From a checkpoint of a small mixture-of-experts model trained on Wikipedia: 8 layers, vocabulary 32000.
Below are experts of layer 3 (counted from 0) of a mixture-of-experts language model. Rows are named router (the router's row for the expert), gate (a neuron's input weights, with its number), up (a neuron's input weights, with its number) and show model dimensions 0-255. Each number is 50 + 10 x the weight over its row's rms, rounded and kept within 0 to 99.
After each expert's rows: a language model's description of what the expert responds to. This comes from a sample of Wikipedia text that the model never trained on.

# expert 12
router:55 44 52 45 41 63 63 59 43 41 44 37 44 52 55 43 29 55 57 48 46 52 36 45 39 70 46 62 61 50 55 63 70 54 34 71 44 50 45 32 45 49 50 43 53 48 40 48 38 47 38 77 41 34 36 40 46 37 35 69 41 52 59 47 59 48 36 50 62 45 57 54 58 55 36 57 58 54 49 63 53 40 39 50 58 47 56 55 51 68 74 62 45 31 50 45 47 36 52 35 73 55 39 51 56 49 55 57 41 32 57 69 49 42 74 41 47 50 53 44 65 55 41 51 52 33 46 57 55 56 43 39 42 55 55 51 59 63 52 59 59 55 46 49 45 47 47 51 42 53 43 59 58 66 34 53 50 57 47 53 51 49 48 45 58 73 50 63 41 72 51 49 58 52 41 28 40 61 43 58 38 61 52 54 49 60 41 45 40 32 36 51 52 42 68 47 53 35 61 66 48 53 54 55 34 48 41 53 47 60 72 39 68 42 56 74 71 48 57 57 56 25 67 44 38 46 55 45 50 60 61 53 50 50 43 69 53 54 50 45 61 46 53 54 60 44 41 45 53 39 60 55 58 73 47 47
gate0:24 67 60 33 58 53 68 44 47 35 53 64 50 40 33 49 53 47 45 40 47 46 55 41 49 63 58 57 56 43 44 40 47 60 39 54 41 47 48 53 53 59 60 65 41 41 47 46 56 51 45 73 56 58 54 38 55 68 41 69 50 55 60 66 43 55 45 39 54 53 38 59 69 67 52 46 63 42 49 51 53 47 55 59 57 78 70 54 42 45 50 52 43 50 42 55 46 65 53 36 52 49 50 53 45 62 64 56 58 49 56 44 39 67 42 49 27 55 56 39 30 28 57 56 49 54 56 54 70 71 40 46 63 45 44 48 50 41 54 53 73 54 49 45 55 55 51 42 56 57 45 55 55 42 40 66 42 47 32 39 52 44 56 42 54 53 53 48 50 42 47 68 53 36 52 39 63 61 59 48 51 38 59 60 37 61 38 36 56 53 63 58 42 61 40 46 48 53 53 51 47 50 52 40 47 54 56 60 56 40 30 63 50 40 48 44 41 74 49 66 39 45 55 30 46 28 39 40 54 53 54 57 43 40 46 37 52 49 43 42 64 41 35 43 42 83 69 64 46 64 32 55 41 67 37 49
up0:29 66 53 49 56 56 54 41 46 43 47 59 49 50 34 53 60 44 45 44 46 56 53 39 39 72 65 53 51 46 40 40 43 62 39 55 37 49 49 69 66 65 50 56 37 46 45 43 60 47 43 58 57 60 59 44 45 72 42 58 56 58 57 65 42 58 43 41 54 49 49 63 72 63 51 48 61 41 48 47 57 51 49 58 57 81 57 50 43 48 41 49 49 57 40 59 51 64 45 46 47 60 56 50 58 72 60 63 58 50 54 45 52 70 38 43 31 43 41 43 26 40 66 56 39 52 46 52 74 66 45 47 67 50 42 49 43 44 55 57 70 48 56 51 62 58 42 44 59 56 44 49 60 43 42 61 42 47 38 40 61 52 59 41 61 53 53 55 57 55 54 66 55 38 49 41 64 65 50 57 52 28 51 63 43 60 45 40 57 48 71 62 49 63 41 45 42 43 62 46 54 51 55 39 45 57 48 35 51 40 27 61 56 53 59 38 39 63 38 58 34 34 50 38 55 25 34 36 50 48 45 51 40 40 50 36 53 55 44 39 57 44 47 38 41 84 66 58 46 58 34 51 41 63 43 46
Personal pronouns starting a clause, mostly he, she, they, it after a period or "when", plus word pieces spelling he/she inside words.

# expert 20
router:60 34 55 54 47 56 68 54 55 34 43 35 59 54 43 59 36 59 59 45 56 54 48 48 25 52 52 41 55 53 56 67 56 41 44 58 41 53 32 46 45 44 48 43 65 42 45 53 35 52 41 56 49 39 35 44 46 44 39 60 54 53 62 50 43 44 31 47 46 39 56 62 49 53 50 77 31 61 48 54 36 45 30 64 32 59 60 73 45 41 71 68 34 36 52 57 24 48 60 34 52 45 45 40 45 38 61 63 48 41 50 51 63 45 59 51 33 39 51 40 65 55 37 47 38 38 40 49 44 62 56 46 48 41 61 52 51 48 51 58 58 66 56 42 39 49 38 65 59 41 60 45 66 65 41 65 52 54 35 54 45 52 57 45 51 57 42 50 42 53 40 63 64 45 33 45 37 66 40 54 45 52 64 45 43 48 46 49 47 57 43 53 36 51 61 50 42 48 63 63 59 56 54 55 42 55 43 64 68 63 53 35 65 34 56 50 46 58 75 68 64 37 51 54 37 45 66 39 42 52 53 61 58 59 41 57 43 47 64 45 65 49 42 33 48 36 45 47 61 34 59 66 51 49 59 50
gate2:49 22 57 66 39 41 50 57 49 59 31 47 61 44 53 49 49 36 35 50 70 48 58 44 51 40 43 36 48 42 65 42 53 73 59 43 57 57 49 56 50 52 45 59 54 44 60 45 46 58 38 40 66 34 62 62 65 57 62 36 52 61 54 62 55 63 52 40 44 47 65 25 56 70 52 31 39 68 32 40 49 42 36 54 39 45 48 51 47 44 56 45 45 49 45 42 61 55 54 64 54 49 42 74 28 45 36 58 50 48 63 54 37 49 38 39 44 36 66 43 35 66 57 45 43 48 47 30 36 35 30 55 61 48 55 45 34 59 50 38 42 46 41 49 72 40 58 63 48 43 52 39 43 65 33 46 50 54 54 39 54 39 51 43 42 45 49 33 53 45 59 49 49 43 49 47 56 38 55 51 42 53 45 54 41 51 43 47 57 58 45 63 50 45 60 41 54 44 40 47 43 57 56 59 47 41 52 46 65 38 37 38 65 41 68 36 54 41 45 54 62 48 43 30 40 44 16 46 55 61 50 42 48 43 46 35 51 64 37 43 62 34 42 41 48 50 46 61 42 39 63 50 61 34 50 56
up2:56 58 49 42 46 74 46 62 37 50 34 44 57 54 55 47 51 47 43 61 48 49 47 60 53 46 50 30 56 40 71 47 55 57 65 39 52 55 54 55 53 50 39 58 62 32 39 56 44 65 43 64 58 38 47 53 39 61 51 65 53 69 66 53 69 53 59 50 43 42 45 31 69 74 53 30 47 70 42 52 50 50 39 50 60 51 52 65 52 63 44 49 48 44 50 61 41 32 44 60 50 42 26 65 48 45 50 65 48 38 59 54 45 52 35 45 42 61 63 57 50 67 63 48 35 42 51 48 43 52 33 52 55 49 59 54 37 57 50 57 59 50 42 58 55 45 51 48 35 64 42 63 45 53 35 59 45 42 38 52 45 69 48 54 49 54 55 63 52 50 61 51 43 44 52 51 51 37 53 52 43 34 41 47 50 35 49 41 46 60 40 42 46 40 66 32 41 55 32 44 31 50 69 59 52 55 58 34 66 59 32 44 54 48 62 62 59 47 51 47 61 41 36 26 45 30 34 60 56 60 52 43 75 47 61 46 44 47 56 41 55 47 41 33 47 65 56 72 42 43 33 52 29 49 61 54
The articles a and an, sometimes the, one or another, opening appositives or objects, as in "an imprint of", "a UK-based monitor".

# expert 54
router:71 50 88 47 83 54 69 49 47 39 40 52 65 65 53 49 38 60 52 49 53 50 46 46 43 49 46 60 49 58 48 48 52 60 31 58 40 60 49 63 56 40 58 53 57 49 38 49 28 43 38 51 41 48 43 33 50 43 43 49 42 52 43 33 64 38 41 42 55 50 37 61 48 53 57 55 40 58 41 50 57 51 48 47 37 71 52 59 41 40 55 64 53 32 50 58 49 56 62 36 51 44 39 38 49 46 48 47 44 40 63 53 48 61 58 47 38 58 47 43 61 61 51 62 29 28 56 60 42 71 44 33 48 45 56 65 50 40 56 61 69 43 61 45 38 36 61 62 47 42 45 48 61 47 48 56 69 56 44 44 47 63 54 49 62 54 51 42 46 36 38 55 54 52 44 44 31 54 41 51 41 61 66 41 50 47 26 33 46 39 49 46 36 44 59 61 54 44 59 70 69 57 53 51 40 44 42 61 70 47 44 49 65 57 60 59 57 73 57 51 54 51 56 40 42 35 45 42 43 59 69 57 55 53 36 65 51 50 51 50 60 53 58 56 72 39 57 47 47 31 51 58 60 45 59 54
gate0:49 52 55 44 44 48 57 39 57 49 41 55 48 41 49 52 36 51 46 40 53 38 57 34 63 82 55 47 57 51 50 52 54 38 42 52 33 39 46 45 43 36 51 57 33 27 41 52 21 46 54 70 41 58 38 46 40 60 65 49 44 55 42 42 41 57 53 29 43 50 63 62 46 40 58 47 52 35 34 44 52 33 46 44 41 50 40 76 54 57 35 49 47 37 52 48 49 27 69 64 41 42 47 51 52 47 49 54 63 67 42 45 65 75 55 31 53 60 58 48 49 48 48 41 46 44 53 45 53 53 42 58 41 56 50 46 55 42 51 68 62 35 55 56 64 59 53 41 45 44 35 45 52 62 58 46 62 62 37 45 33 57 60 41 47 54 48 42 47 36 41 58 56 51 62 57 39 34 39 28 43 50 68 30 57 54 45 44 35 69 49 55 51 58 62 50 35 56 49 53 62 50 56 61 43 48 53 68 48 74 54 60 30 50 51 46 41 77 41 51 52 45 57 47 43 49 40 48 41 38 62 58 37 54 48 68 51 37 42 48 56 53 48 41 65 38 58 43 52 37 58 60 41 59 65 40
up0:53 58 40 56 40 60 49 60 60 65 44 47 45 47 49 44 52 45 54 50 27 48 34 49 54 40 65 43 52 44 50 45 44 64 57 38 41 51 55 54 49 48 55 67 37 43 38 85 47 49 50 63 42 52 50 61 70 49 51 54 36 49 43 38 52 39 44 49 56 66 58 46 59 45 49 47 50 42 54 42 41 45 41 53 60 34 38 49 46 62 55 42 43 70 55 56 57 47 55 37 54 61 56 80 45 36 59 61 42 52 42 43 50 44 46 56 48 63 47 43 42 45 42 36 60 45 58 66 41 39 54 62 50 49 69 52 45 43 51 68 30 46 63 61 41 70 56 52 43 60 52 36 71 47 41 52 66 66 51 49 33 57 37 72 63 44 52 32 52 44 62 47 49 44 65 38 58 49 55 44 53 39 60 64 44 59 57 34 59 47 70 43 59 44 34 51 40 72 59 34 59 52 19 38 47 47 48 59 38 52 42 38 54 54 53 35 49 51 42 52 44 45 50 54 45 56 59 42 44 60 44 39 46 53 65 44 49 60 35 38 49 61 76 48 68 47 50 33 64 61 49 63 56 46 51 71
Final words or pieces ending names of institutions, places, titles, awards or categories, before commas or table bars, e.g. School of Art, Speed Skating.

# expert 36
router:68 45 83 49 57 77 89 52 47 34 56 39 51 51 44 58 52 48 57 40 54 56 35 43 49 60 42 60 57 61 51 51 55 56 42 62 45 53 47 48 57 41 59 46 70 44 42 49 48 48 44 44 32 51 42 54 51 35 44 57 40 56 51 45 64 34 50 51 56 39 67 52 33 51 35 62 47 51 52 62 50 43 43 49 45 59 55 58 43 65 56 47 46 52 65 42 41 44 49 43 59 58 41 53 53 59 60 46 44 53 50 67 65 57 55 52 46 43 51 49 42 54 45 59 41 36 59 44 57 74 55 44 43 50 70 56 72 51 57 55 68 54 59 45 45 41 47 52 37 47 61 38 48 63 43 56 74 62 57 44 55 55 61 51 60 63 53 49 23 54 37 65 65 57 44 42 42 63 48 72 53 65 48 27 48 49 40 48 38 33 41 61 42 40 65 52 50 42 64 59 57 50 57 66 42 47 42 51 55 51 59 55 51 34 71 70 46 48 60 56 54 38 56 65 37 51 56 36 44 54 45 54 50 50 50 56 44 43 45 35 54 52 36 50 55 50 41 41 48 34 52 69 78 44 50 63
gate0:71 47 44 52 78 62 39 57 61 59 43 48 54 37 55 48 46 48 39 48 54 28 51 57 40 48 46 45 71 57 45 52 50 59 63 29 32 50 43 63 61 38 56 63 74 35 57 35 53 43 45 53 49 61 48 49 32 56 46 61 50 52 51 43 40 37 50 64 46 59 47 41 46 48 45 58 46 37 62 52 49 49 34 48 52 44 48 47 49 28 59 63 59 32 37 40 49 45 54 38 56 57 52 58 48 41 59 47 56 48 63 45 42 59 52 45 60 47 46 54 57 72 71 53 40 34 50 43 55 36 34 45 59 45 42 54 57 44 51 55 60 48 50 54 39 50 47 65 45 30 32 41 57 35 39 48 45 47 25 54 53 50 73 47 53 62 39 37 52 59 60 53 43 67 33 46 65 45 59 53 37 63 55 30 45 19 38 55 57 57 64 52 63 64 47 59 52 48 51 32 49 61 47 50 64 55 38 41 39 53 33 49 51 43 41 59 49 48 60 54 67 35 55 47 54 62 51 53 42 68 51 63 55 58 39 58 48 64 60 52 48 22 43 39 65 41 39 52 52 58 42 59 38 54 51 39
up0:69 44 65 45 62 42 63 34 50 37 51 63 41 51 31 44 45 34 54 58 54 35 51 56 53 29 60 41 62 35 47 60 52 53 50 59 56 30 50 66 50 33 44 56 65 49 52 46 57 45 42 52 32 52 43 30 49 48 57 35 58 29 49 48 62 51 53 34 36 54 45 59 41 62 46 64 43 57 51 40 48 61 54 50 53 66 44 40 50 49 45 48 66 36 51 59 60 52 41 42 44 47 53 59 41 33 66 37 65 75 42 58 50 48 49 61 30 43 45 55 45 39 34 35 47 48 71 59 69 43 54 56 56 40 49 45 56 42 70 45 33 42 50 51 50 65 50 52 40 54 42 54 52 49 59 55 41 53 64 63 31 51 54 54 72 54 55 52 70 68 45 62 60 45 47 30 60 58 53 32 72 44 42 43 55 48 45 43 53 38 46 59 64 32 52 47 64 51 58 75 50 47 64 57 49 71 48 51 61 61 37 56 60 54 51 63 51 63 55 46 45 52 57 58 44 48 62 56 35 65 61 48 58 48 51 41 45 44 48 30 53 72 40 56 50 43 33 62 50 44 45 57 48 46 47 43
Capitalized first word pieces of uncommon proper names, surnames and place names, such as Bre-ckinridge, Roth-schild, Bay-raktar, En-ugu.

# expert 6
router:52 53 57 48 39 58 59 49 70 39 41 41 53 61 47 46 40 63 54 35 65 58 52 46 41 56 50 53 62 48 52 59 60 50 38 60 39 42 29 50 59 35 49 42 59 46 48 48 28 62 46 53 55 44 38 32 50 30 47 50 44 48 51 33 52 44 47 48 57 44 54 60 50 44 48 54 43 60 31 45 48 42 51 47 38 54 66 54 33 43 50 54 57 27 45 37 27 45 69 43 68 66 44 62 42 49 64 48 41 33 51 43 59 38 63 41 46 57 32 41 60 43 28 58 51 41 36 36 51 73 54 42 62 35 52 59 47 46 68 56 50 51 64 44 42 35 42 49 50 33 47 49 45 52 31 50 55 64 29 44 59 47 68 59 53 54 61 60 43 46 44 52 56 56 47 43 30 52 43 60 48 56 46 47 38 59 49 56 54 62 30 61 41 52 46 51 60 54 61 54 51 64 54 47 50 41 49 71 58 60 69 28 59 34 68 54 41 72 65 57 58 49 59 51 49 55 52 45 50 47 35 47 54 58 50 61 32 36 45 47 51 48 51 42 57 52 42 56 62 45 75 64 68 66 68 56
gate0:43 51 62 49 49 59 45 69 55 43 60 51 54 42 48 32 55 58 40 48 43 68 46 36 49 44 55 48 48 55 43 33 44 61 45 41 55 53 59 52 70 56 56 47 50 33 44 74 41 48 44 39 33 53 56 69 66 52 53 62 46 56 31 63 61 57 66 65 45 49 37 65 63 43 62 57 54 52 59 43 56 56 68 45 58 42 60 59 57 57 73 52 48 35 44 64 50 55 63 58 45 35 62 69 74 45 61 81 54 68 54 39 47 52 27 49 66 41 57 47 50 44 59 52 40 40 55 45 49 55 41 39 39 40 63 46 38 46 64 46 49 59 43 66 55 39 69 50 45 60 52 75 49 51 51 34 62 44 53 63 58 47 41 51 55 45 45 32 39 50 48 44 56 39 60 41 58 52 38 38 50 59 61 60 65 28 55 35 55 54 62 55 67 49 63 33 62 52 46 44 63 56 38 46 69 44 44 41 36 47 54 51 53 62 58 40 48 54 54 57 45 41 65 44 46 43 48 62 34 53 41 49 45 51 46 43 61 35 56 38 51 53 54 42 50 37 68 51 46 41 41 59 71 44 48 41
up0:54 49 56 43 45 55 33 52 48 37 62 53 46 56 45 43 47 56 47 45 53 45 59 38 54 52 55 38 47 43 64 58 53 50 66 54 49 34 41 53 51 42 36 43 61 46 54 55 36 43 49 52 44 52 48 41 57 53 46 47 41 80 48 37 52 61 46 51 32 50 42 65 36 49 55 61 45 33 46 49 58 40 56 51 55 57 53 46 51 62 65 51 36 42 56 59 61 77 54 50 35 59 57 56 75 43 74 69 41 66 45 52 70 45 40 52 52 49 47 60 44 61 57 43 53 36 58 47 47 60 50 43 50 56 56 53 36 58 78 49 58 48 45 56 57 32 70 40 44 53 66 59 58 65 38 31 57 35 60 50 47 59 44 46 53 52 36 53 35 59 36 56 50 52 37 50 40 56 50 48 43 54 57 55 42 53 66 70 61 39 55 49 51 40 60 50 56 62 55 46 71 40 44 53 66 47 40 54 33 63 42 49 31 46 54 38 50 62 51 48 48 48 67 38 51 52 34 47 44 50 52 73 62 49 48 35 80 30 66 65 33 37 38 48 51 29 49 49 59 45 35 42 57 48 76 47
Number words, digits and quantifiers such as two, four, several, many, usually counting years, days, percentages or items.

# expert 29
router:61 42 49 56 45 56 61 50 50 40 45 41 55 48 48 47 45 56 53 50 46 44 48 44 35 57 38 68 66 48 67 57 56 69 36 61 48 54 35 39 64 41 47 56 57 46 44 46 34 50 30 56 49 38 27 53 43 43 33 64 45 56 67 42 69 52 42 47 54 50 45 52 36 40 46 46 51 50 65 60 51 41 48 54 57 60 70 52 38 65 61 60 57 42 53 41 36 31 59 47 66 58 45 33 51 50 52 55 37 37 56 67 51 48 63 43 59 34 53 32 56 62 41 55 47 39 47 60 47 71 41 46 48 40 57 52 63 52 47 51 59 61 46 53 46 24 45 62 54 59 56 47 60 60 38 56 53 45 35 49 68 57 48 45 68 54 53 57 41 78 44 58 68 45 46 19 39 60 55 63 35 60 55 44 53 56 29 42 39 33 32 52 48 48 55 48 52 42 64 68 47 43 60 48 44 48 51 52 53 52 64 28 60 48 51 53 64 58 57 68 49 37 53 54 34 45 63 49 43 59 50 48 42 50 42 55 46 50 66 51 55 57 45 55 64 34 53 48 47 39 61 73 71 63 57 57
gate0:48 43 58 47 65 45 48 58 50 61 34 34 46 70 37 53 39 68 44 46 52 60 43 56 44 43 79 55 44 75 33 38 65 36 54 26 47 33 64 47 65 60 44 34 53 40 52 68 67 50 56 59 59 51 58 56 42 56 50 44 51 53 55 51 57 43 33 33 45 38 68 32 59 47 63 49 50 58 43 37 52 50 53 56 57 54 65 47 38 38 66 37 38 63 39 47 54 58 29 55 60 53 46 38 39 70 60 43 47 46 48 51 42 47 45 44 45 68 46 56 30 49 50 56 47 54 61 43 42 49 52 53 42 54 54 53 55 41 38 38 52 44 46 56 55 53 47 51 59 44 46 54 54 48 39 54 42 65 43 43 59 51 35 42 42 31 33 54 50 51 53 45 62 33 39 49 52 57 50 70 49 40 51 40 56 60 53 43 65 61 61 47 41 51 55 61 65 31 69 37 37 57 42 38 62 68 44 42 24 57 43 57 61 50 55 49 51 59 51 69 47 51 55 56 69 69 52 50 46 53 47 59 55 62 48 45 40 48 49 36 34 42 52 41 33 67 50 42 51 47 39 46 64 75 47 49
up0:56 43 42 62 42 48 61 40 53 64 54 76 51 46 67 49 46 36 54 55 60 49 60 49 55 56 55 39 53 16 60 51 48 56 38 53 56 73 62 43 36 49 59 56 31 55 37 52 36 49 31 40 53 47 58 40 49 49 68 62 55 52 43 34 58 58 62 67 57 67 28 62 39 52 53 67 59 59 56 54 51 51 42 48 52 49 41 33 68 59 45 43 62 39 68 38 53 41 70 55 32 37 45 57 66 45 44 52 55 59 44 47 67 60 46 57 62 43 42 56 71 60 44 40 48 55 47 63 49 45 44 54 59 48 38 56 42 55 57 62 42 52 43 36 52 61 55 62 37 50 35 52 49 32 74 45 54 46 60 38 64 42 50 49 62 57 54 52 61 43 48 51 39 63 51 60 37 46 62 37 59 54 53 52 57 31 48 46 39 44 39 50 63 46 52 52 57 58 38 53 50 37 49 63 53 34 68 43 71 49 46 42 35 66 43 45 45 42 45 37 59 56 48 59 44 41 67 46 62 59 58 36 43 49 52 50 52 31 47 60 71 61 61 39 61 46 37 49 44 39 73 50 51 43 52 48
Subject and object pronouns and demonstratives in quotes, commentary and narrative, e.g. it, they, him, that, us; also ellipses.

# expert 40
router:52 38 55 61 59 61 64 58 41 38 41 34 50 53 44 59 38 54 52 42 57 47 43 52 35 62 37 53 60 49 51 63 75 58 39 50 46 58 44 42 44 40 49 39 68 48 37 48 47 55 46 58 52 42 44 34 52 26 40 61 45 54 58 43 40 50 44 39 51 29 63 58 59 56 36 63 50 68 48 55 38 47 31 57 23 53 60 58 51 44 55 68 44 34 47 68 35 48 58 42 56 51 43 42 46 49 56 57 38 54 45 55 67 59 57 47 47 51 60 42 47 61 40 63 46 47 49 44 49 56 56 39 60 47 60 44 50 51 59 62 81 58 65 47 42 52 33 56 42 32 68 37 50 58 51 60 59 51 42 57 49 67 42 48 48 72 38 46 34 57 28 61 61 52 53 30 45 72 43 51 40 50 57 35 41 53 47 60 44 51 36 54 41 47 60 36 43 43 55 52 57 42 52 58 38 53 45 63 73 64 55 44 70 38 60 61 49 53 67 55 52 43 52 59 36 40 42 48 30 50 45 57 54 46 29 69 43 63 54 52 57 59 47 57 44 43 46 39 49 29 59 66 57 51 51 57
gate2:43 55 49 58 53 56 58 63 62 57 48 47 33 53 53 37 51 43 49 56 77 57 56 51 38 62 64 49 58 51 44 44 55 64 55 51 49 56 56 45 48 49 44 40 64 33 52 72 31 49 56 34 51 52 58 49 41 54 61 43 46 43 50 43 45 36 38 35 50 62 49 36 41 43 38 55 56 64 55 44 63 47 58 39 32 39 65 42 58 49 51 66 43 43 37 60 42 32 31 39 37 63 53 53 39 45 35 45 67 45 45 49 63 61 62 44 45 52 56 58 70 47 48 52 52 47 65 44 54 57 36 69 49 53 51 49 50 66 45 31 51 40 52 49 59 44 38 55 47 47 47 55 54 30 69 64 34 34 47 58 54 45 43 61 40 40 41 55 47 54 45 37 51 61 28 51 62 68 47 69 49 51 52 54 37 61 44 38 48 53 45 33 42 53 50 68 58 42 36 58 50 41 52 31 53 49 43 43 66 40 34 71 54 55 37 43 44 58 55 58 58 39 38 47 33 50 69 52 39 53 63 45 35 44 37 71 67 53 46 51 47 39 57 42 44 60 58 30 47 65 70 61 43 42 42 74
up2:38 51 38 49 61 31 60 55 72 53 34 36 39 47 46 44 54 56 44 59 49 53 57 40 63 53 59 49 40 39 30 66 46 47 52 40 63 34 53 55 45 35 47 38 47 39 54 47 51 44 49 46 40 61 63 44 56 63 41 40 39 55 43 58 36 46 57 39 46 51 35 50 55 55 45 50 46 45 35 41 45 43 39 43 43 38 60 62 22 51 54 58 38 49 51 62 62 46 49 59 42 40 24 30 50 32 42 50 61 64 45 60 79 69 50 52 49 48 22 47 55 32 62 61 42 52 36 62 54 51 57 48 40 54 55 57 45 41 42 38 32 65 43 48 38 46 47 63 64 28 65 47 59 46 57 34 39 48 29 47 46 60 52 54 60 50 47 48 62 50 50 55 55 52 36 65 70 50 58 52 40 45 63 58 52 58 42 24 42 46 42 53 49 61 40 35 42 41 51 48 49 36 36 41 53 42 40 53 59 31 59 52 63 60 42 44 54 35 45 38 52 32 52 57 39 58 56 62 49 39 49 39 37 50 47 54 51 42 47 58 54 47 57 53 45 57 58 37 56 31 61 70 48 57 41 62
The articles a, an, A, including A in "N/A" table cells, and short capitalized name openings like Al, La, Ne, O.

# expert 55
router:56 42 65 60 49 53 51 52 45 55 30 53 57 62 46 62 39 52 53 37 69 53 35 42 44 57 35 54 63 48 46 53 53 53 36 61 49 56 47 48 47 32 56 37 58 49 42 40 46 53 37 57 41 38 33 47 47 36 50 66 45 61 62 22 53 30 41 40 51 54 52 54 42 47 43 49 32 59 37 56 36 45 49 49 49 54 61 55 34 45 48 63 42 47 57 51 56 54 61 45 69 54 56 45 39 50 43 63 44 56 69 50 46 55 57 40 36 41 51 37 51 42 43 53 41 42 62 50 43 60 72 55 50 49 50 57 61 53 39 56 62 42 63 38 37 39 59 60 54 22 36 37 53 52 47 63 68 55 34 37 48 45 60 39 58 40 43 41 42 72 40 54 58 49 52 54 29 66 48 58 30 58 68 36 49 39 37 36 47 41 46 50 41 29 53 69 40 47 62 74 54 45 54 47 39 41 35 54 54 32 60 53 69 41 71 57 55 61 59 60 45 50 56 56 46 40 57 43 51 59 55 50 53 49 57 51 35 63 47 54 80 42 48 53 70 49 39 48 58 40 55 53 61 53 52 67
gate0:59 50 51 64 59 55 50 44 33 54 35 40 32 42 50 46 46 31 42 54 36 56 44 44 49 50 42 60 50 60 41 62 35 49 43 52 61 49 46 68 45 49 53 53 59 44 49 42 55 44 60 53 60 52 55 49 57 36 50 48 42 47 73 51 57 39 54 70 59 54 66 75 39 63 59 53 69 66 58 45 51 34 58 67 47 51 49 51 50 41 55 46 57 43 62 54 60 80 54 34 52 52 64 34 57 43 40 47 31 57 41 55 40 41 72 50 56 39 50 67 46 42 28 49 45 52 53 58 50 63 46 57 42 51 46 40 57 51 32 61 42 60 67 51 59 45 58 58 48 62 41 50 64 60 45 45 46 52 55 36 55 56 54 40 46 44 56 60 50 43 36 52 40 38 39 52 31 48 51 50 40 72 53 37 45 46 57 55 48 44 40 35 78 52 26 29 57 47 51 39 32 50 50 62 67 49 44 61 44 41 72 34 56 54 57 36 40 59 43 63 44 49 66 49 47 38 57 48 46 69 40 54 50 54 48 54 31 50 33 43 67 53 53 45 60 68 47 61 48 65 44 48 52 43 44 69
up0:63 63 53 56 50 47 54 50 44 53 42 61 42 44 60 55 41 35 44 40 32 47 49 41 39 59 47 73 35 68 43 60 40 63 54 55 53 63 54 73 48 62 46 66 46 55 48 36 55 53 54 65 52 42 48 50 70 43 56 42 35 56 66 64 66 39 46 59 46 48 46 69 43 48 63 39 57 62 66 45 42 35 62 62 50 52 52 48 47 40 72 55 46 41 51 44 58 70 57 27 42 54 57 37 46 50 47 47 44 54 43 57 40 51 61 46 47 44 32 66 23 56 45 54 47 65 53 46 52 64 47 52 37 45 60 51 47 44 45 63 44 44 63 45 63 40 45 46 69 69 41 48 53 55 57 64 42 54 57 43 60 62 45 34 38 49 57 64 56 45 50 40 34 55 31 44 37 44 61 59 53 58 53 49 56 44 58 48 45 52 37 40 68 45 34 38 57 55 42 40 30 54 47 38 45 38 48 60 41 47 58 49 44 61 44 30 36 56 31 63 51 60 51 28 56 48 48 50 52 59 42 41 52 50 50 62 35 44 34 52 44 57 61 56 58 64 51 56 48 77 44 74 52 41 48 73
City, state and country names and their final parts, such as York, London, Angeles, Quezon City, often after in or a comma.

# expert 48
router:65 46 99 39 53 69 82 47 47 52 54 46 55 51 46 66 48 52 61 41 58 52 47 35 48 63 39 64 63 66 42 55 55 54 40 58 41 59 48 52 60 50 67 45 56 47 47 51 37 59 36 43 38 50 43 47 59 41 50 67 45 53 55 44 78 30 50 44 50 48 60 46 47 48 33 67 43 58 69 51 47 45 41 54 40 53 49 70 46 60 52 50 36 45 63 41 41 46 53 56 63 51 35 56 45 61 66 44 51 47 60 47 61 49 63 39 40 55 43 49 50 51 48 44 37 39 53 40 43 58 63 47 46 28 72 53 51 44 62 44 56 50 56 44 40 47 42 68 40 52 44 36 49 55 51 55 72 52 43 39 57 58 63 53 65 65 47 62 29 70 37 60 73 63 43 31 42 62 51 73 54 57 50 34 41 48 44 46 34 54 51 53 28 46 61 55 54 36 51 60 55 67 54 52 44 52 43 59 54 50 62 57 57 43 59 58 55 45 55 48 55 38 53 53 36 51 58 51 48 41 46 58 46 54 41 46 46 49 53 49 64 41 48 62 46 44 41 42 55 50 50 61 64 44 52 42
gate0:42 49 54 59 34 55 43 34 66 50 44 46 58 67 47 49 46 60 34 54 42 39 51 48 35 32 40 36 51 56 50 47 56 43 38 61 63 34 32 63 44 52 50 58 46 52 55 51 44 47 54 56 57 45 52 37 45 54 69 52 53 45 56 49 36 56 60 41 59 38 41 71 25 50 50 34 58 38 72 46 48 63 47 74 60 55 57 38 59 44 39 65 27 42 50 36 58 52 44 55 74 48 50 51 38 49 43 64 67 37 60 46 61 41 44 47 52 56 31 54 36 29 43 52 35 53 54 45 54 43 40 54 60 55 55 58 61 51 49 50 49 48 49 48 33 70 37 47 67 55 50 68 53 40 36 72 43 56 71 35 60 49 59 37 43 37 36 46 58 54 51 36 48 41 39 42 50 43 48 61 36 28 58 46 49 62 48 56 46 43 55 52 42 64 48 50 37 58 52 37 55 38 58 41 44 45 50 43 48 53 54 55 25 35 46 46 67 40 50 37 38 46 36 49 44 48 50 68 48 42 49 57 46 58 47 48 30 38 74 42 46 37 40 42 47 44 57 56 41 59 44 50 36 44 62 39
up0:38 49 40 49 52 47 53 57 17 49 62 44 58 46 50 56 49 32 68 41 32 46 39 45 67 45 50 56 46 48 44 69 49 32 28 52 42 64 45 57 47 54 50 37 47 60 46 71 47 49 56 65 58 53 64 70 44 40 46 59 65 56 56 41 61 50 43 55 58 73 55 30 63 52 55 49 49 64 59 48 43 45 58 40 36 56 44 57 44 67 52 49 48 48 39 61 62 69 50 27 31 54 48 35 61 45 66 53 44 50 49 57 65 44 57 43 46 33 42 65 57 58 60 55 64 68 58 55 45 46 37 50 36 65 50 32 43 39 56 40 59 65 53 43 54 48 78 69 42 44 52 43 38 43 64 36 40 53 54 57 50 61 39 48 43 57 53 44 50 46 70 48 40 40 44 58 62 61 51 56 66 59 53 46 57 59 47 52 50 64 42 38 37 45 61 57 44 27 49 68 55 42 56 49 41 57 55 45 49 48 37 43 51 55 53 35 57 54 45 51 56 62 55 58 50 52 61 42 51 50 52 66 57 46 45 54 61 44 18 60 71 52 55 48 40 49 44 45 54 47 29 55 67 62 49 51
First pieces of lowercase common or technical nouns, often compounds, in explanatory text, such as turbo-jet, laugh-ter, web, magnet, patch.